{
  "hidden_size": 384,
  "n_experts": 16,
  "hidden_act": "squared_relu",
  "normalize_top_k": false,
  "vocab_size": 50257,
  "optimizer": "soap_variant",
  "dataset": "wikipedia_en"
}
Below are experts of layer 5 (counted from 0) of a mixture-of-experts language model. Rows are named router (the router's row for the expert), down (a neuron's output weights, with its number) and show model dimensions 128-255. Each number is 128 + 24 x the weight over its row's rms, rounded and kept within 0 to 255. Numbers have three digits each.
After each expert's rows: "comes before" lists some tokens at least twice as common just after its tokens as in all text. This comes from a sample of Wikipedia text that the model never trained on. Tokens count by the router's weight.

# expert 0
router:160132122124132126120116123102130103108138156140083167158131149134134141122168079166145129128151090140122137122110133106139127175087115122154131147162116157119160138164158098135130119075145180153139109112106083169119137134136114113087122111101107144123098161091142118154107149128130118162125125121160128128099105101107155132101107146117151092144135120155187158109122130113132116101137
down0:133109131151154094128126136128141115092170171110110118096137142164152124112105171127144142109144128154160118158160171132120135102108130150131100166123117135174118141097086145120127146100135143126111127143134154144106139150130100140159136115079161146171117158136152132085107156141147127148138124095130120126120144121133124132129114148141132135168111151169124111098189171189096140109148
comes before: " the", " a", " his", " its", " this", " their"

# expert 13
router:161054105153119117136083138137123121135110131142080139142100134174129125118105111116122127143123124144106159111133127123108121121146144095094131149162115122117151133137130184141100110124082110124153138085149166125115126123136164107102096127125139142080104119133154107159102141112090136140084124105148115113117155144136136149117174130112152153145163120130139157124126151163090092089148
down0:156137128126183120142146117111104134131117147095123156101143122163133121143151145142106185125127129091112109109188125166152151142135085095204119087143115091154106134111122142146133195118115085157099143104141147128116113153143109101104139135104150110149134125161134154100127110101140114090183105156127146085136082145091156075159125107123148071123173164114117124136139136104158139127143
comes before: " of", " was", " is", ".\n\n", " released", " were"

# expert 15
router:154117122104166138154183121129131116105079176110119175161165115137091147096125109163148137104132128125102126131159109113125180172121189132129143119145139166142149143116160152112126137088132124156149145120115150147128148192145139138139071104142112128110123144138129101167151134148180106150103129087142128156144135128116161133155146127144100158124148139129121124137096087119134128121142
down0:108088089149156141137149102116139110153186168132112161122110105135102097136149127152100135165123171145129098140114131097121105152127144140130093135140133118110154116144161142131180170117135152141116171149084135114135134104111140093135093116116081142100114146094191088133118138106129144118142120172122139151094056107136088104108123134127123114146094129080091107064147157141094101130102
comes before: ",", "\n", ".", " and", " (", ".\n\n"

# expert 5
router:120058145113152144143148121128151133083055174121102104155138153120110123096162143103150158112156100109122112139134093118145189193121151159120153119151103101105170156124137090122091130104189135117164120155146115135144132158156111134135120108137089142133147109137122141165165109165182132102141114125186161124148119138107156121114111145070132110135151166134107163133128126141126154142110
down0:129149169115103126146147155106114161193115171105140103151137128107134170162133130140144126101105120131141133123108132119138170158104143123117157103151153155127189147093133139128149181159118151147133101121118140171165141149122129139118151200124102127145144146121118087134092129131126165130135155138116118147154159127141101131143130101147146132141139148129141140102086106118088147117121
comes before: " to", " the", " that", " a", " in", " of"

# expert 4
router:134122076102136121131125126086093115125151187119109164119139158130156117130136109152103191127100132099137115158100153151100161148124112082117112125142124176123094170153151120145101103092154161100145152142171125138108118137141124096113137123147134161114138115150107110164108128139103148166147182152129152114166132077129139138109175148151108111159166146094081117111102127136153118140098
down0:083132149116075107134135062133132111106115182130122139123121139165112176143146118137126134090099132095170143143129110105133148118155197130126103076088085131165110149154129134139135143149139148147156152112119139098090129117170147144136155116124131146111145130137090098108122186078090116128113123159106128157116112127098104158115154124145121150103109125117167129146163145156092138077150
comes before: "-", "|", "==", "===", "The", "In"

# expert 7
router:153102143105145118153155141143118134130113149100110140140144104146150121108120129165156147129143109145142147106097093115143173172113141123102138149124067163123126109145150129133098124113106166108134144115123135173134142177175169151073127110145134113095125147125159123166142144147128141151132093110145133147107180107112123144108126137097093165134166170125134159173050131126130117113119
down0:094127123110069120115145134146134144104108100120185181104128150139114106127213127123122142103112157135154178141110135130127107121119098084147127115108073159157129110109121135162149137122136104158101132108066172121062134135107130151102119176130106068171125111119152144160140133178123128077155158141138105112114137125140137163131115155110165152137109111144107130089168128127123095106106
comes before: " |", ".", "–", ";", ",", " |\n"

# expert 14
router:130121130133151148150124108146115100151132147104098139146139143158124096136167083101144166113142138102116142108133148153174138131087131103106103101142102087079136101135133110129080128098103147136137139128131136087131099193135141141130102126131120153098161138092119116183116137110126085117121122125135186130163131102108118108146151085166088141105131114151121145159140096147095113144133
down0:141125148137146124117114136136131149106127123153138125126112207112099149123102103134132094167118158089098131133085100154118100146101164113077137100148121145096157114118132146138126147143123099102166126146081155082113111156137135136152132171138095181104123140120078116109092099150116090117101078131146133153139101120137137150139144174143131177080124123163118080138123083131141061130133
comes before: ":", "\n", "==\n", " information", " by", " name"

# expert 1
router:132096139093122140124142112093110145135095161108110121109123094096129112117140137140120105104114092133117102130175109093119180162128136088131107111146118107120120119108153136134150149087095152170201156108146207131128138152168143101100110134143096138087139147103127112178113104112175139130134111141176132148118168157131144113114135139104146141169130150137161134119103087155135123116140
down0:120127107154133147126147139113141132124133132106160120159136102176160127138148167157133080112133124127089146118118128108113124122109155122107136135091154125127074184106095108105128122110110129098131130146150125142097137105159157148122060110174137144118128115139099044107151079119125116132146151163112117150154156077140133169098112163138159145151096123132095098089099107151135109137126
comes before: ",", " in", " and", " of", " on", " by"

# expert 6
router:123146110116172166179069136146150101081116156135128138125116142122125126140157109122119140106111149153139146175141106133134161130146156118125133122167142119094104121096135140128108099095100158116149155115106119140119123171121148116119139122106154140117096110091125095176127126133124134126118142123204125147120146120093116136160113090109114132109185102104139151107154118120125150139128
down0:108122114157136127147113139105167138149097130118164156124134126192107137141075108123160152099130133156140126147146095131126127111122157127134158131129140066128126125161116100139142089101159159134142135143104098132141142151147118129141139131143119127096092124106129115120105108085121099137078111130092137139143136107124119159158122085078134090122150125104115110110133101128136088108186
comes before: " ", "born", "200", " –", "201", "199"